Weights of a small mixture-of-experts language model, trained from scratch on English Wikipedia: vocabulary 15636, 128 experts in each of 8 layers.
Below are experts of layer 5 (counted from 0) of a mixture-of-experts language model. Rows are named router (the router's row for the expert), up (a neuron's input weights, with its number) and show model dimensions 128-191. Each number is 500 + 25 x the weight over its row's rms, rounded and kept within 0 to 999. Numbers have three digits each.
Before each expert's rows: "comes after" lists some tokens at least twice as common just before its tokens as in all text; "mostly gets" lists some tokens that are sent to it at least half of the time. This comes from a sample of Wikipedia text that the model never trained on. Tokens count by the router's weight.

# expert 9
comes after: "1", "2", "3", "4", " (", "5"
mostly gets: " social", " sent", " paid", " mot", " em", " prin"
router:512486491472493493515494521516546495468543456515481510507516536459527537487561509534501489482481513496467448516521523503474527517515477460473514504487485482502501507501539481476500492486482489
up0:441522510506456542495503452505502500507480527443525507464497505519520504490497496465508476499502488520514499498516448540503482511500513499507466480505480559509506497491573497533508488577521511
up1:502492506510508506506522488499480510510470499453496483493450504489516548553502485514479499475477517512532495496493488534465501496490538506437438507500555501493465479560485515470481510481497526
up2:509495508459538515500536496482461502496497483444489445480458512474501461464447594480518490551494499469516496529423495506514485493493500477491518463513533536487527490506507486540480481518481564
up3:509521498506490492535503476558497508489445489503497495495523514553500525493467555497523523534497479466491516496497510495519532515438575514490507485486474533553493516511514499507530502514493500
up4:503545552521499490520495503520568499509489508502470500500488511495507517563498463500525509496492520502519524509431548509481440500503522499504474485517504562465477445512511507501510514509512489
up5:485479483386491500511498532500420492497529566482500439495482505520512483532408544496506518528495474494518485497523508489491469521514497448504518482417522525502474494465506489473515485538520524
up6:530509533495498512496489528517499526496475517499500482490510473511489517586474508470473500503538478469553522492500491441487500480470492503493510498522471523493491479452502539492510503499500481
up7:457524505504504474537563478520510470507497478449448527521463479487523515507481450495507543475495452500488509494488497528445480513507550497504499503437546546411478529474518527532475500467541503
up8:486516507486492545464421536476528499527504551478505529418491501507473504500499509490519498540496519501527505526500483516516527484428492508508499515497508500511499482438489500514436503506475533
up9:495485521506524507451510486505501497517544503505548510470479562513476491430458503513498514501464490514537509520480483507508500507517463549523503529515472479463532428530504502550504500503496522
up10:514471505501526509494480485483586526492478508488534508497530511515515484500484565491539499524476501517501441529493511495482495517514490505497474510504587485508493481532503535497501484500470531
up11:488476506533477497493473515518504511500469496484509542504473510480531503499502485506475470486502447502485488539565488495510500479444496525496508476532502527502484514502495518507515498504444496
up12:500483536527498489503464528458522485471480487487511492461491527472503498558495497520525491445496501431461497499510502515522498507494522469474503519542560559500478455509497499506505502508427484
up13:486546475483504496455480508526500496527515543502509502489490544491498481504487447530494466510502496546439486489508540502490507519431511541512527501501468519494470452503504501494500501533501502
up14:485503552499507531495504507519478500513467517454516472484476462511514477502490501558515489483551494529501494498470500510518506511513501530481479500496470570486564548455502476517466506524484520
up15:494504516499496448508508467506501482504502501484460473516490507426511492507486487502512572475477448493424500511483440533501492407500535474506470518507490484495488463526526513519446514487491498
up16:534473491523516466505533491517556520522483513463487501490505433500520500506518485488483525485495512501499511536475497465512500486574500436467481465496499540486473481514540505525508515502540547
up17:540537511498465558482510512528503504492508501481462508506457482494517499497502498500497487482497471507505465500478524521514495552493486512476506476532517530456535435505503465518481423510486494
up18:507530485421495498501499510452503505495503498480462438500512516481541512502500530463500500473499475549503512501498482504498456494510497500520525552521500512522505492522492496579530505514495473
up19:569505499528490492519500496500499526471443530514494500516461490507522500509488524454505495522484483486490509494467529490509427434478473480508522510513477486431504509504533501534466513498480518
up20:515496462511513492475504445498491461507495543512477459481447502507510473506486465473490527476492516521509474533520490486487548523455573523509496487480499507473474556491453475510526505499499490
up21:514501538511485495481494505490501526561485525500490488517482532457486510556483469443507500470489507487536491550563508477517505555472515496502482500506508544533500499506484491498521422511529539
up22:504443465495448502471527503534498502506501498505491478500521491481481522519473522522474504548524511457437512489508493509532494547494433515487513507501482495527493490476465507524502533500511491
up23:518488507508466491477489526486522494506526505414515539494461538511481526482498502497485506489492468534505518455509507492488495524469474501450525531498517492523476481500443476490553528438476531
up24:479498525529517504506511455536542525505473513554503502486470512478476518471538500544501496497492503513517558463509501503491487497534510474467505485512514473530525516494478515511468474501511501
up25:497525501493488529508491482429509476499497541506533508479498501450500492454475484487512531558504492476455451484537467513501505498513521500421483564458478486504503478507521477556493489502503520
up26:508488481547546528516481549509522517493499526493437497484476497489483464497481500500499506497509489495503489498493482510505455485474500500424522487503500513434504435466477483576516474493506500
up27:503489420477481445499515481444497514530435489508501461505514427488517482478528486522501522510460503509464502501501472486507497472511506478560496506498520573507482497475472525500434504500505502
up28:514543492508496469551522482538482491501480493477496452516486525460525538524500479487499520498499461493492503507472502487495511537512462467497530539501483482528508471514531500502489540504495508
up29:532505496507505520497452485492520506499501484492510477484425508496522550489484518460524523499504504511517460511500511514517506499491489498519484543504499499495489507483446528507504517496493485
up30:514490455537501471454500501534543539501510495521528543524431495508511514524467491502504497531475480502505507482509482523529494445480487496509489531476606490505500470536516495495533502511500481
up31:496487501508513480526503497512524511545516521491498501496500446471511482513489498493504502461469511478518510516517449510477454470519519509479532531479558497452459477492504501471488493517479561
up32:483505498528500517500493502500522525515480504440507528506474476476488507515481489498512501488526488485491494508443496500513490510510505509492511455528512483466496514517499543505538491516503520
up33:544510523478473452499530512494483472495525468500513510488495487565464485505476468504536535515491493500456527511496506505486451524492475486553513485515571504503489498495449494506506500509511507
up34:521465501472501477493509458474495516518500500471513483487450494514543510502478495500489507520537493508506503508502523505491462461485515488470507514490526507477489498509471507503506499495523507
up35:518484533482580520451527488498502504500503516469494503434575510515510547550479495489499486497525516503499461499523476503494463493499481487557493503497503508482451460472497484475492484508466504
up36:479498527499553492516497471491515499512450504499537512504484509466499499477531499508496472540502522505492538483500531534471496505503534503502479499502546526501511499530500519544496487494499510
up37:495503536533476491497500532434454492498509494502505501535505499570538489480481497456530511538482492466489526525514515501495496489515531499480499462498520503482494423498538512491498490490519508
up38:493491601508468506552499503526500490500511510477459479494433480509486517516503495479535499505490495504512513523516495491496503496570448509527469497499500457469532521500500513443519485507499540
up39:500514504499506480487490507481495495519494496475512482477516501487564429546481517506560484512515510473486516500507500452511468512495471529508525503426548501521489502502495524506475601486500497
up40:502495486509513488540474500465512509487457474497484518527504503506505491503502460522522456519497504476533492523500477509476457518435518478493512468512480502507473533486509493534509502502461554
up41:478505456538534457499524524451438466505496500501576459496500500499489500517514502492504500500500496459500494496500464531505470496492511446509500494499510508523495471510500488503524525572500528
up42:493448517547502502483527475459512488446533468504506480544502508499469500504495502510462488541500477472483505505530549510483442438474498514502472523501485496501527497485500540559501471521472493
up43:517497487500507496484481530510475525500474515499537497494475494539462498498496496512483501518496527495514511482513529500529499500470487493499511490554500520453513492496534518419495580501521483
up44:467484501488493497500512519511508501473509508475541500495497502486498500475503502451507498477553509513527506500561477499509526539509470488505490497527505514584495507520501508518486495505462499
up45:499500494499525526445526495520541468534516484449522533501507538490507511492519454510506512491522479497505481479502495582467528491459479508502499485542456520522496486476498498508483500513512503
up46:525509500488452469534471501475502506478458576511501511500525573503516498479503517508526465503525558483490506525478519505500507500498483485494510485515515517459499483490478498548493478509586537
up47:548513525501484503499506493531488507522486480465501551505498500509501523513493474513552543493527496461504518524509500487486496467503504495496488443527503485488508495501529499480552472512510512
up48:501524526541522509506483490510473488488499485515540523557518496501471507524535501495491484501497548564494503500446501512491470447466490474500476512515496511518542467505528506495520487479478486
up49:517572493472485456516531505499523492498535513514534507527469492490501519502513456519510489498482502515508493440479499495513472505479498496514515495532484499484535481512493497528498551534499485
up50:489487507502499503534463520523501511502500502487479510501496495511492542541451483536544532503478415501486496502497494501498430503486535489491517511501515504518476505501477533514490510490493503
up51:505540487495512503487528483458520501509502498489522493528516474503502456495478504472502499487487482491492496503547488518501475500497499532514570460517472528501520463512501513468567499493496470
up52:514499499514486493520542504448542479486462485484496496515475511500485503520417498492504508496506479471495477514540509525494486500519496499475492550550508469502506485497512545498519505508507554
up53:478511514477500536495512519517520477506533498485531524497434466542499468496511506494497518521502496467500489484528435484540453505514473524500502453504459491515440487459486523513485500473463511
up54:472566490502519483496494505515525492527507492504478499501493467509473508530493460486483485501507485486503493568517470508483479488502517486484471492452506526493464460531481511495502503450515498
up55:464494523503524494487570466498494466498483469513498486441499518506492497501483487456486494519502500517533492472508511557506486469494511484502485476522489497475511479482537537531498514522533530
up56:489541505475519463447440482513481489521513492468470486499493496494553524484498503499434517525512492505513507478538487504492511491502510495496461500508488527495490500501480493513540520479497572
up57:485491465480508504511500488530505499485544524479499499448501518508456498463497493460498497503516469521496476481498497514480527502479555496489446526456517524456501511479495532507534507494495464
up58:551546496459544491508484547493507515504487501512493481491519496463495508504500505505508489531513516518561487496511501509507475507500511503516465517535529468485494465495526483501492531562514492
up59:512501458519512508463464497491487499515501544482507552495500487496481485529513486446503504490567475501491500518492508507501449523492521499498458490544476571508489470518462489548493465523475529
up60:457493468517484450513466539488498482495505477477558484479511490505489505515553467506476511485463479492498500504562523533488519493501500537571506511508510508551498500507430501515492512485437521
up61:512517503507516502494497483514534523523445503495485492485530520487504514507493495512517511520474458503521495526484511484502494535466499490505485500533525496490465515480473558463524493514490486
up62:537513531531534488502535499451466512495527506551572517504492501491510508533487530500514521516503502514492500547494494504500504466458541464500476495512513524517479474527504514531460580537521520
up63:520493500500515498495505496507558513508447484462518487510528578502511498451465492508523550543506442487477483495571541502524503493500480498466475456466511493553525489482498495495477510512443526
up64:478494509497505502502541523493513511465464494488499488519497500499533486514476483480548464494484498490501530524491442513451530473509500504543483480470496524512525511498482498495502506516526526
up65:485505500494509529506496491505488519526461515509507512519493527481486508500505469506483498513467510537501544483536507515499486540475463466515513491450455499470478508490519512525497510495493535
up66:500503488518512482498490512495458461505521498441563449514510478524478496513505472458495534537499530472455501531521492532549499494494517510467479492505477494488495475483506564516504524505556486
up67:499529496500501493494499479449490501501500517461500527432499493512476473506415492500544500500488441519493479500494498500449499505486507519504511535498503500514492504515482529517423525498497506
up68:506506530488490495541475499488515491509543513439524494485481521497530485488512512499496526466535453500469514506493555521484502501500461491494505428513561506478454462516495475555496510490503497
up69:515488521540499527501520483505532502498518495495479517534499434512491483534496459505526450490521514504474511480526517515509448632458506490504497491500509488487537516502581484466495524508489530
up70:469501464416528515458487528473504491486448579499538549484499530482493490507502477500501467508489517508468491539485512530487511497544541486548428519517501525488520481504478490533505485497518492
up71:498511538494505495507499508472500514474467554514472506516474470438515510471551499503528472518516511475521494482545450565519500549493526484522476471489518494499449434523497502576478493526502491
up72:495563495456513516519502526509505505509480489505508508506509534504483517510496499478465570465482516521502490501471531497503498478461504498440559496487458500499498473490529482495517478487533496
up73:506507502466503579473536490481495527517518525519537508521517507526501431504505481478442488499514465499505574500501500532517481510489508495495504481539493501492490489499502545498492528512528511
up74:505539494465500533490489511501458500511555486503502520525508525508500509518502504494513542493490496458494500502551511469543437460504496500501507511480525466463485492470494496513513501466505484
up75:488499502477508502457518446487485507504500505485495507515463499513511500505468494499497484553496494514553499507495486497496483472500510499504471493493523501513522478591504502493517504498505525
up76:500512534513553494473499523455483437500480497525556486490491467462509471497483506490502520483497421516532482498494529500501486492505497451515496479523515541465522482475545531498515478503521597
up77:507515499499495450498476486430496516496496554508533504484510521521448474541533517486552484526489501482515429489549466501501467492520507481519453511551482517506495471488492553503486507474481523
up78:481503509476524495547487550524495498559468520500532458463511539481505504533499461467495507500509501508537494538463509451517516570492415520463532491493493520546514447496473512539517561454533519
up79:541496499484494530496518474484487523465501501495500479496500493454466509525471494466473500495504500488516512504545488508450462497463508526497517507499483490459480487482497497543522530473522453
up80:516522479495514507502504498517473505516473477467549465505462486466527496504513511504498501544475499540498492468502479559493513514493513458495490510510496471499508466491528483527482501497524494
up81:506436572480514491505463429504512503518461511517489479433495468476516448500489499507500527516445509503469517481506533489514506489496498531495485485487485513506494503497547505526502571521510495
up82:480511510446485498440499492499469497493506483503545525495529477505500476497487495545507502547524492511442516505526498556495494515485508470476529499476532501471511483485477546504499381476567520
up83:508507576513516502481457563508475507498507462500545497480482508487519497539502501422493519518464474545545505509484491467477501503502486435457531521488500499451502559505521539543476499515540511
up84:469496500513478541469515499497555504508515488494501536518469506502496482539508493490477520454476515497527492498461500496513498507499540514479505503508532492505459497530479500503508481441514544
up85:492500505528492496453540512461504480491483454500500459489516490479513486529536465504495527492483503530513470481517496481484492494500476498497504482499491530605502521501470514540524528494499511
up86:537487503510467500539496504527447530480480525507467499494481519537503500522515525455557497499570504529484505507472509493549496502455501478516459511494484497528493496517458545482462437527486486
up87:534502510507468474487488474516495473497532523483483558489489453490461500546515506504504502504498487479508511482497495496506507483478504471487469502555507512466498503497498542523503477497495494
up88:460568508499499477500506485498521488467508507490506500505518504503511514511522472527503473499527498513512489486493495491538500477498522454479488525505482518498459432549465498472507509499482482
up89:543484536512496503504509501494508500499490497454494445485496549483503506552481521483487519534508494481527560500526495528531478467443468478540508500500495497533497493471499503490492476490470492
up90:455521494535559509494484449499509512527462491498532534516462525509513528515499528503509460526460499495515545514553547479494469506518513497514475527518470550474527459510498451508479489507520500
up91:548504546559525535498472498505511506492495486481505504526476493447500487504500497509525499511507478488498493510488453577488502519512475476509496484511503504518492495489502503502502525478529459
up92:515493499539547506498534499463489478504455515518474463500519567502459484528484500509485545542493522492476490497498419501500505505509532524519500475481483514493555497500486495506517494477518497
up93:510531563508514508528466505487493488482482516473522483483497513454510498528504525508486513499556468528530554569469487532477490465431508520525517518499542525500491492503494500509512471516493473
up94:494527551462493485477473511560518538503493493515529516474497519495492469455474510502530542515498463577474490473489443504494471526419517525541484511553499464504500501505470497511497557510492503
up95:490500483472526461532509508506515483525478491509486521493445520500483509501501500499505508525565515498480463493505493462476503456495508502538498466532497506515504482513520504525504488467513497
up96:497473540537518510494501504531481518495485509480474511524439490486528524482498469503509477529499477499543529532480504507503480538486498542492503506554474489509510463501533492498509503477470492
up97:482510513524486496489505501516496497507494536463496503489477511509508491511524484532450507559492466523477482417500443478503481498492563497497536501530513518517493492507497436522527547484498509
up98:462532484503521514509478520494499521550534501487498491484446520484470480505517498502539482548488501488566504484520479495478499521501507518500494496519494498478484499491536521500520468477477451
up99:476512460500520533508486505494506459473507501491502501513490493481466500495500510474489529469522507481486503501502566486494485505490481477473503543553534523480517536516501479496479541490500501
up100:512503484575502496511516501462468485531493485477495570494502490529490496465511496451489533553501485494540526468479511491453432491498526492506501455478495434512508495469466494495497477490542508
up101:474527566508499539500495487439501537508494520415537498493497529502499488527448527519502494497515465510506552491506499486486489510492504529464495496529504472511491484510505557542498492490451471
up102:540505567461492494532481518539474506507466522465487446458502489481486520511508493502478490498541442504485508515502490547522485499488493480527496582539538479476490492507537475490533476478468532
up103:504444493463495510481480512525513498497507525494535509493447493507512498486440470472453477495540517503495508498500514524488520524455458505506483454476531540514509492504502488497485468506525501
up104:512511534486504504500504500493517543484495493448496489532494550491499480537511455462507497448498517495506503495532526544498472502483498462502519447539498522486488489505548549502489494482504512
up105:504462487530515509461488473502514504514510537457489491467530466524501497506489437500485489482487463500504518496503485519504428534510492463513471497504489509505492499442536538496498450513572527
up106:507534521486484543528542486513494496515467484500554514474504490498574442504510534461486551505492494456483504399510509472460523458522511491490501496492501514506492485513491481514468505514508516
up107:457498510498473504497501496495499493486474510488483532492502476443478499553505500541503490498543514475474500531473467576515507493443502508454528472504549495511529452506477540505511478482567507
up108:504519543465509507460496442411459485513481501520494459539456529455517501497454500475488499487470498499499518519498514493547511528486484511500502465506510495537528534505504499491540502497476508
up109:466504497460518496572501484471485496503514501464518559505479493499521513521469498492502528516491466440487499497515499544470441497503483485490512489508487504512494498486495495490533551501472498
up110:548507520509485534470419493489461505512505476506500464436505481538482463513510487485486504512518552467515480490500501498544482467500514537521520482507493542483475519528500503499501507507500514
up111:462512514511500493509454502508529477481546500486507513510452499508493520511517489494464494411502483506515510488513510494510499510486518516494500446490490506503477499495512489524519466452491558